From a checkpoint of a small mixture-of-experts model trained on Wikipedia.
Size: 10 layers, vocabulary 27368, 31.9M parameters.
Below are experts of layer 4 (counted from 0) of a mixture-of-experts language model. Rows are named router (the router's row for the expert), gate (a neuron's input weights, with its number), up (a neuron's input weights, with its number) and show model dimensions 0-191. Each number is 128 + 24 x the weight over its row's rms, rounded and kept within 0 to 255. Numbers have three digits each.
After each expert's rows: a language model's description of what the expert responds to. This comes from a sample of Wikipedia text that the model never trained on.

# expert 57
router:076087133162152160123150152093169095115140150100169152143109100150125126085148114115127144120106136154129124133138120127160115140129089115117114121108126120097144132113142120066142155104140125162159161136125151112095107106139116120142127104078159084113098110131124113109104086107142102139123125122122111116113138142138130130135154146120167114067137150127144124130118104125159124123090124143104108131138095090174101149138137118127153136128135183147122107087106185157135099114145089157127134123149145093099104141100070126134095118127163130113173151072114094091188093117156156130
gate0:132166141121136121120126105140145107099100101103119126119063136128132119124142157142142126095131094160125133109121095203133109111148093126117113100146099123135092139143090133147164122126099160123087106160129162109111133089137173077112135119127093138115113123086135125102164114148116092172159090159127141148113122123157144153082108124122149117129149122144124114171145178103102076099090111137150141146123113118109130156104137109066100125140076153112147135138151098168123101165148166170127105174140103112141093135132080130114140104138142146120115131115117132124098121133158169131
up0:174166137108143139138137113095159132120121146128149135079110107101131172109105127113149147121157126159138095136152113170103096146187078117131118134109111147137120143120131107118173161120164159112132111150142112120108138120101138110140152155090156150132146126172145146135130089112106128164113091161149150100097139080126164150115170098135165152125093119098141124111148144122144138105080126121129099119125150133186124171165122125058108091109100149141154135151143117088127109167184141133144135144161136137111138125131087144159117097132127147120171118119140123147071128156135137110
It responds to: Final nouns of proper names of institutions and places, such as University, School, Museum, Institute, Hospital, River, Airport, Street.

# expert 1
router:091108120138166148159149129099152113148126104115149154124141108135130120122134116142119129123092124119112140160133141119179143090104141159139129130116132116101147172077116150110092165088111158147112138128122114087075098120081112118130147117081114140112096132172155091143157100114128095146127143131111121146109124104145145098093150103111162115101152101117094102122178108117131145130153119154176093131114112113162167176103156097128176145145132167160114115182096102155122123114136116148109095087163131123108106095115121154101115135119125171094121103120129077107140095083131121114
gate0:154124119114109171113139141070089136133153168127149089135123121093092124123091150142137118105119115157105144133135163124144117113129127160105170131129177081092154122154158137144110180127134124104117138121154137102156102144154129149186116137072160124139121115116124122131125168160137124125136105124111156106139164127116160147082115099111173113109105086086121155150148143094120143094105119135141117129131152101120152097131140088192131122105096131147101190158078144154092148148090130101117115095119142134170152096136122129143128133120149139115096097147121151131140108076125146145
up0:132153140103093113136161172133128136113144129144152139131119126141120150153109107174142151141115156130157135109161160135144123163081146136120143084125144131134145093131131105193128142109146123167151121134138071110113162157097111118118122105144142080129121145103163140079119111115106161169172093106085100140095095102168086129141073131115155096151139140119098126124160136139146137132116152102142147111114152107124102114103117104111105160136109125126155101144131173109127102100156125111123149108156107108100162149129090145081120165130098118119177175091120141152077155151145131131
It responds to: Colons after field labels in infoboxes and lists, plus naming words like including, named, called, Award, as in Released: and Hangul:.

# expert 47
router:077136099127147133113141145106137129100144126151148118120088128133134085119190087145116107096135081108123107187122134112124166109133115132131113114124096090141111158079091147137093175101136110184101179104124106117138116097116101142112111067122143146144137150134057146128138108114126131144100119117124129120135190132158085149098160119106134125139148146123143122143115084149129126092117065125132162144198119104126132136067138124127160144117132136126148120118098134142133100104151110122130134155138160129113122139151145159118120101137111129106176131124148107142136121109086129113
gate0:112144148106124134095137117151121122124133101079116137131100136134141111169152160144095119125127092082142178153133106143139146096087134176095096140083114123098124085125151162134121140130129118154146139125143145088132161108074154162108131135133120141095097105118121136100095126112105161117131122109156164146137143133146102096104130108119061087109126124124150134130127078177121139118096128151136186093139119109164129148126171155094143141118071078096133153094161082145123118129131106104092145143168174118141108089125136098112165137124141133134138112147161133137097125152121124131
up0:172137125142095181116131101141134139099134112126150135124146134126149111141126123163170109146119136150125162133105135115140147131138138108134136140120113129110120142151143122128136142084105109139134054106128140143169136108100173100105130127134124112139122178135074127156169128145145138152146117092188134081138195133129136196146129148131129133156152103107118087145148146103128129128121168127105142142106123111135106140094121138163141093125113128090110116090138111125111160153112121149154149106098115089116153114125156155140122150124179154133159059128153107108110083075123187156
It responds to: Digits and numbers in statistics and election tables, such as vote counts, percentages, goals, plus headers like Votes, Pts.

# expert 19
router:146093150133161157110142121109131116081133113141119119097123148153114125142128123150113139121161118115076145164158155145161133114152088181127093123093085144110114168084117127130104140119122160130140164153110139184134154110108112139136151075129112128130119149189070107182123122129145130136129118083135114126106177127162130140131126176101138154131116120123170112153144094106141166136128118138109090109145096137148136154137153100138149152147150161186124113121131139177168102127108106101137112085149146138119135135126140152090096134130152144154134127123148125066146123115146089162
gate0:154090060128171138118090131132130155186098092111071117159168162116111120166097122172130114134112115140110145149111116075113151174150147099153097190134149085153080177162114100107112099101134122142149132135135105143145110125160120107143097123102143132124118163096119127127142163156125153158137115098113128134138145125109093123160156116107137138102143128147155121159108117121189142083120102121131114151139137143128119127107144150114145147118190134141125117123161147110152181140123122116127142133090102118134085112091107111134127170104148147151132130115129132106112140139094109147
up0:120102126146150173154135096150120125127142107108131154129165153115130123130140107095133073111178151122150135127137157149161128127139103129159156119103167081125148165097143162191124161130147153131105129126131174128072147135138137144099107126115123104140098098119117095145065089140128134114112090112106122137142132204151136169174143073091145162131097148132136094100134148094171144143091111156127141120105137132144102135146140165127116108128122086122105143137137137137144101123123096110138144097102129120081114142118096126147163110163154122148134157110147095126168127112136167139
It responds to: Infinitive or prepositional to and indefinite articles a and an after verbs, as in acts to, agreed to, as a member, gained a.

# expert 50
router:124126117124116145122110157109135151147119088116175139141082143128128134131124118127146116122114110162117152160168179129106134115121137139144137126095112131129077140112108160121069171098149119155114138147153125131128098061128133156156132072119149122082108116130152064185142135125108130151113123117099132130086128146155155126088119126135150143100167177134142120139172123095146126090144141150130112097142097084145127147145152092153122159106150124101170087134111135147111087096187080112141124116147142108090139140135136144116119104105143115132133155107089117100124120127179149152
gate0:142123134130143147114142141125133155184155138147126123141109137184145124133107161144145124132124132140138129119176143155102119136123136145108151110102131149138134149128138109178143105097102143166107088116136086116142101120160133112177105125124136150110106094102099107143148110129155146135130111110120125143075090131123132122127125113150112081140114129138119145168118066159137159183095183130118150097130123102108125116138082130128167164169127160158143138137113136094091127141125181106152139116147142102127152078133112142171192146106121151151184137146101179109100102171148128101
up0:142184168126091147089104100131109106132140120151115145140176123141166170105185170102128124142162161131128075131152137128169089106149119137113158162110154147117107116116133106135110106088161141109124177155110088108114085106133138110107168106146135153116117122103133168114109132120121135098107148125137129125133137186100127141168146170131137113160164120137129119145148127133144140159090188125142122126119098135098158134154104172132113078162107170145133154109142135139093145112086121126131136101125087104151106130085113159140144155122115100121138119146116123177128095094123111116
It responds to: Number tokens in dates, scores, results and table figures, such as August 7, 2–6, 24.68, 10-day list.

# expert 49
router:110115167160155143128139137115114119144120114134106148113124124123157137107142108140155143106135103127114157146173136156129142077147078159094098118077103135141126137095139139094131130114171119124183145148137107112104092132109112147124138106134124109139111127108128141156143112125144105152136131147101107117103152158120141120148171120142126148083142145089126082153138097060129166125112096137149114161150089097161138145061154103110101160188168129137121109137106105155130107108141115113112112087141168103068130113137145197126101119148092148149169139104104120108129105099133131146
gate0:125110122154126081149110106114150125167109097126134109129109133136089188138147124130130167143153120105158128144107129191146120119159152097065136088103121094175146142126102143141114090189126081137114143141145149125093091132127157135140139148105130135105132092144115105121126077114151134114143097103092100129096150134109162115140112173149135098116156113075107115128137119133108149120147141176163137124108100155112113150160137110113091140130115136118146140155154104110173126100109139110138119139126120117082143162084072149128137128151173153160110162131139123078124155150154140126
up0:125158123116182129134131132086118157147139138104102132164166095114107167160117106119080161148157146102102169121133117151143108131159140120129106081164124142144173139111097094153094095139132153122116112142123102090166129129129096117135137129165118120114120132109096098132109115115182127108163098123103151089135153095149092147160112124154168132087152102172097090117151104108133139124145151154159143132126122163141108092121161102112080145139150168129149112106104102145126100126117100104169134110093144136131139088125111202131123147132145142149114165096123170124121131126161143106
It responds to: Personal first names in cast lists, rosters and prose, right before a surname, such as John, David, Charles, Geoffrey, Mikhail.

# expert 30
router:145092154098102148117152147102110132096137078114161202102100128134118093121141126124154138110134128098124162145151107120137093112113116115117124105143141171106107157091092178110162160138152148113143127084144092082141095088137103114130116128121076101096111109142080142133164120134101129125130125141127113108105167115147137143146180137130111162141160119114104097145150131150152125111094108139107119158117060112179123151089129091121147148124145149129099123117141121121129109087149095151134154105163117111135085135088071134116121141088153141117124088115116129094130128135128122149
gate0:143145148095129121152158147132117105149129125142122125128124114172164111133093108143092183130131118123105142158105117148137151127166140144106112138097120126129167139130123079097153123120099100104139136136081156136153105137109098117106112120159086151087142175132054168134086100167099131116151135139142109140154171146108073107097149103145133150121122131123156051113125138129113126151122120144134109159127120136135164112146089103111132109118129140134143120063113067126133118141100111164092137140129135132099111133116132135133103130150157099106189140157135129186103128117157110099
up0:124163111169156113156146156159109135122206142103094119155166107137100101131084166127126146104156140106120101130144139110092145121148160092104116184106105121110131126113109151143125121129129131099141118102107140114140120075135121128116104144073144090096145141136130077145129174119139156108124142142125149131136062128108172115133127102113146139128140111103143096112134081177159122113075182132085132125117137106124157159089118152102126110136101154121117123155114130067117118131149124129137115104130099131125136122172121127122144106181129101103126138124106127151115163168138132175
It responds to: Field-name words in infobox lines before a colon, such as Coordinates, Genus, Species, Headquarters, System, Binomial name.

# expert 26
router:122111141173113140092129149120103150141135142192134150063105100155158116136134143127135151134095093141113146188159127135129139102149111159126109098113090148103128179090093138093102157122156149143154130112098080137122085100118109154118151114140154112157129122145089075144139088129170158142129163129116047137141123158140157158123120078098133147121128146117141118161128088070125122125114097155117151135130124114157146114116124119129090161130153127166145132156122136167156124119120120109122100132124143089106117118143096145090090122127126147114128115111131109140129099113104154162
gate0:129124141124138098134127059067151112098148142142149130129160101170130114145143135151125099166139206136142116154138093105147135142124143155112124108105139158159107131150154106137139130110150109139136105148113160098111109139136187147129099106133139090171128115162123115143097138100156110117132148119132108155117111158155131161127130077098111170134120123093109111110132118125128165120138150131137155144111148171116123124091129144111129129178113161119141103153153122093101080167157089106108118130076115073126167140105134115148156126130138132105179114111130085092122090103147095111
up0:099133107119122077135096092086192116142140103137121133115113153116139108135131114132171132151123128151140169138107119135154110125078138146080133112109151127108127168144155090119123105118087132139104100136116135115141090139143125075151072109112147119071068124166136119151094091134115132089124156095156113140174112093132095170169120094117115120165133106168135153141127147113130154154110135131132126121156121191107123152120136143089122129169119129122140144138098131175103102120121088124115139138116114105145139140156138073133156127146093120152176110128106125127151099150119092113
It responds to: Possessives and life-event verbs in biographies, such as his, her, him, a, married, died, promoted, after he or was.

# expert 3
router:154116154125125141151106142090130127119114144146096136103072087146119098092134126171117131134105109159121111165145108171135174112124145125111094133095145121103083165114087136129153152086143166177134116142144133145097084113134107157147116141104156113097120118145123081154117091107156130178088127124107099092130156151130106134100159140114139141133177122134133091148159136115130145104105115121121093105120084108184132149123120071148129151163160135121134106150143161137120118150207122077141091154143118109131105165132126158117114128113136158134120108109148115121136100115111128150
gate0:150063138132155120139105136123097132137137145164155092101139164186120110143126108122144146106123132096105133114100107126160142144133098114134063148162126190121162093162142127101187119084133090123106095142112128159104107164124167158158139126106109099076118135120114084156099147154126127134113115145143167098150150142104118091091172123113159108147141145130160111097096139098066147148149160098118147132127104146169132122131151102139087102099124142131148090123144119117122115157103160128137141157126121159100139119148111110144143133102107112101137105128132141144132120155133090143
up0:108153128119160117130148151133124109123129138149147076096144140108100092139126110120146136126115083102128133164103114105137133132136136123127083162131089178122130119127128157113165085123093132170097130112135134150101106149101145156159153146124138121112140082150178105155080102138161136077115132152136148116153163153119111089113175101115170127129126147106163107117108132087127150131094178094135141145106148150154118127114121097144114099044165150127156110124118145117126117128090121114092108163090160129139157118115126123086121090098098118135143102158154162153142163136130098145
It responds to: First two digits of four-digit years such as 20, 19 and 18, in dates, headings, ranges and tables, e.g. 2006, 1885.

# expert 24
router:126093146138123176127159164102113128108159099167120164121091146120118109097122110129148136144140084132077143136117108138182163128153159141098100119106108139142132149101091120117152110093157146137163126121117126135110128073105111122161137080125098141108104107161130091134156079127139127129105145104116101126153170150149141163149125135123118138128165162096115110158148102158146156096104083128135074141121089109148161128105130112120121159118126129127129126134106126158144101109122109166120125147145131095104071172105140138143147143075103123102162127100152128058145110105152147155
gate0:144152115113158133108167117100116135090135120108133154127083142153116172103140141149062134073144142108122094128111134147123140112123103127118136141150127116104152169129115123143126129117156118118125111086121184101134163124167164175122140139145161128129111127130138142137099128130144119131077120093096173132158140122121112168150163152098097167109099113101122118177139110108130113126112146118135094090145114165128064170117104126123160171109074139133096121155099105156117123123108158133102098112104128134172148105132139129174148114124127105132124107103176168172148090156114104109
up0:119132104090095127102117130086085120100114081139142151103151108167079103156185153114148111197137125169163128125112109106105149178173147127114133110152116130093085127109051133084152166151149134101131116161129095104133108134136132135101129131095133130136150122143102128138149137169124151125145117104138104126124119164121116131140103129139137143106103160064098127108121137107145113135127146118155158152110131117125121132120083138120094132121105144150157136118124129136098134061123116104126141123142125128115163150111192120066120148116156131163121124157141105094112099126133109099
It responds to: The leading dash or pipe starting a new infobox or table line, before field names like Website, Location, Status.

# expert 10
router:067112163098161145139190155131166119114089062105155153096110092154125111105105108130124142093148106094089111158145142151128105132118123105122103136108128146113112140116093120123116164112128135137119145106117147128090143101125104105134141109102128130100093138125131100174135140127111130140129119115085124149131141119165105116146139108116126097102138111080108116148175128161132143075103132137158088103161090062150127168102146127138165148120117133123112143097091125129146102082170128164134164116151134144105109123107080166115130106133118126117126118117095083068120137116149140135
gate0:096197170115111122098130139137150077122107084136136158110117139167164143165113147103143107140112100169110098107111117119116132117136123147147140119094128140145140111110067101168114138108136106121130136111109121107091158170165112081102137047114113127156082124137163144126130147134136123109128148133125139108129149129133141156133187098123141140116170143121149116191137092110103125140118149143115126100129133131161101159116061106074119142134132128105146113136122141107140121104173106137108133108080133122125057127139138120166109101123134124167156107135158131139122139134136139113
up0:122091134096132142092109100171125101122129130156142149107130129134144162106116132101118120121177088168107121148075164123143115128117107111146107116061114131131159108136132120154097155101150134153154135155089145116119144144129090093109104125118140130139113156082083145153082163165168101104145102146169152104138137114137094118159135110115137115131115098121137113178140081183116096094163152147124127096101154139104124120137087141087135128139138117155142077124106170101114155150143091085138115116101154135135121136150106109118123141099126111112119121131170163125128078116119085128
It responds to: Digit pieces and unit tokens in infobox measurements, coordinates and time zones, such as 1 in 7,021 ft, km, °N, UTC.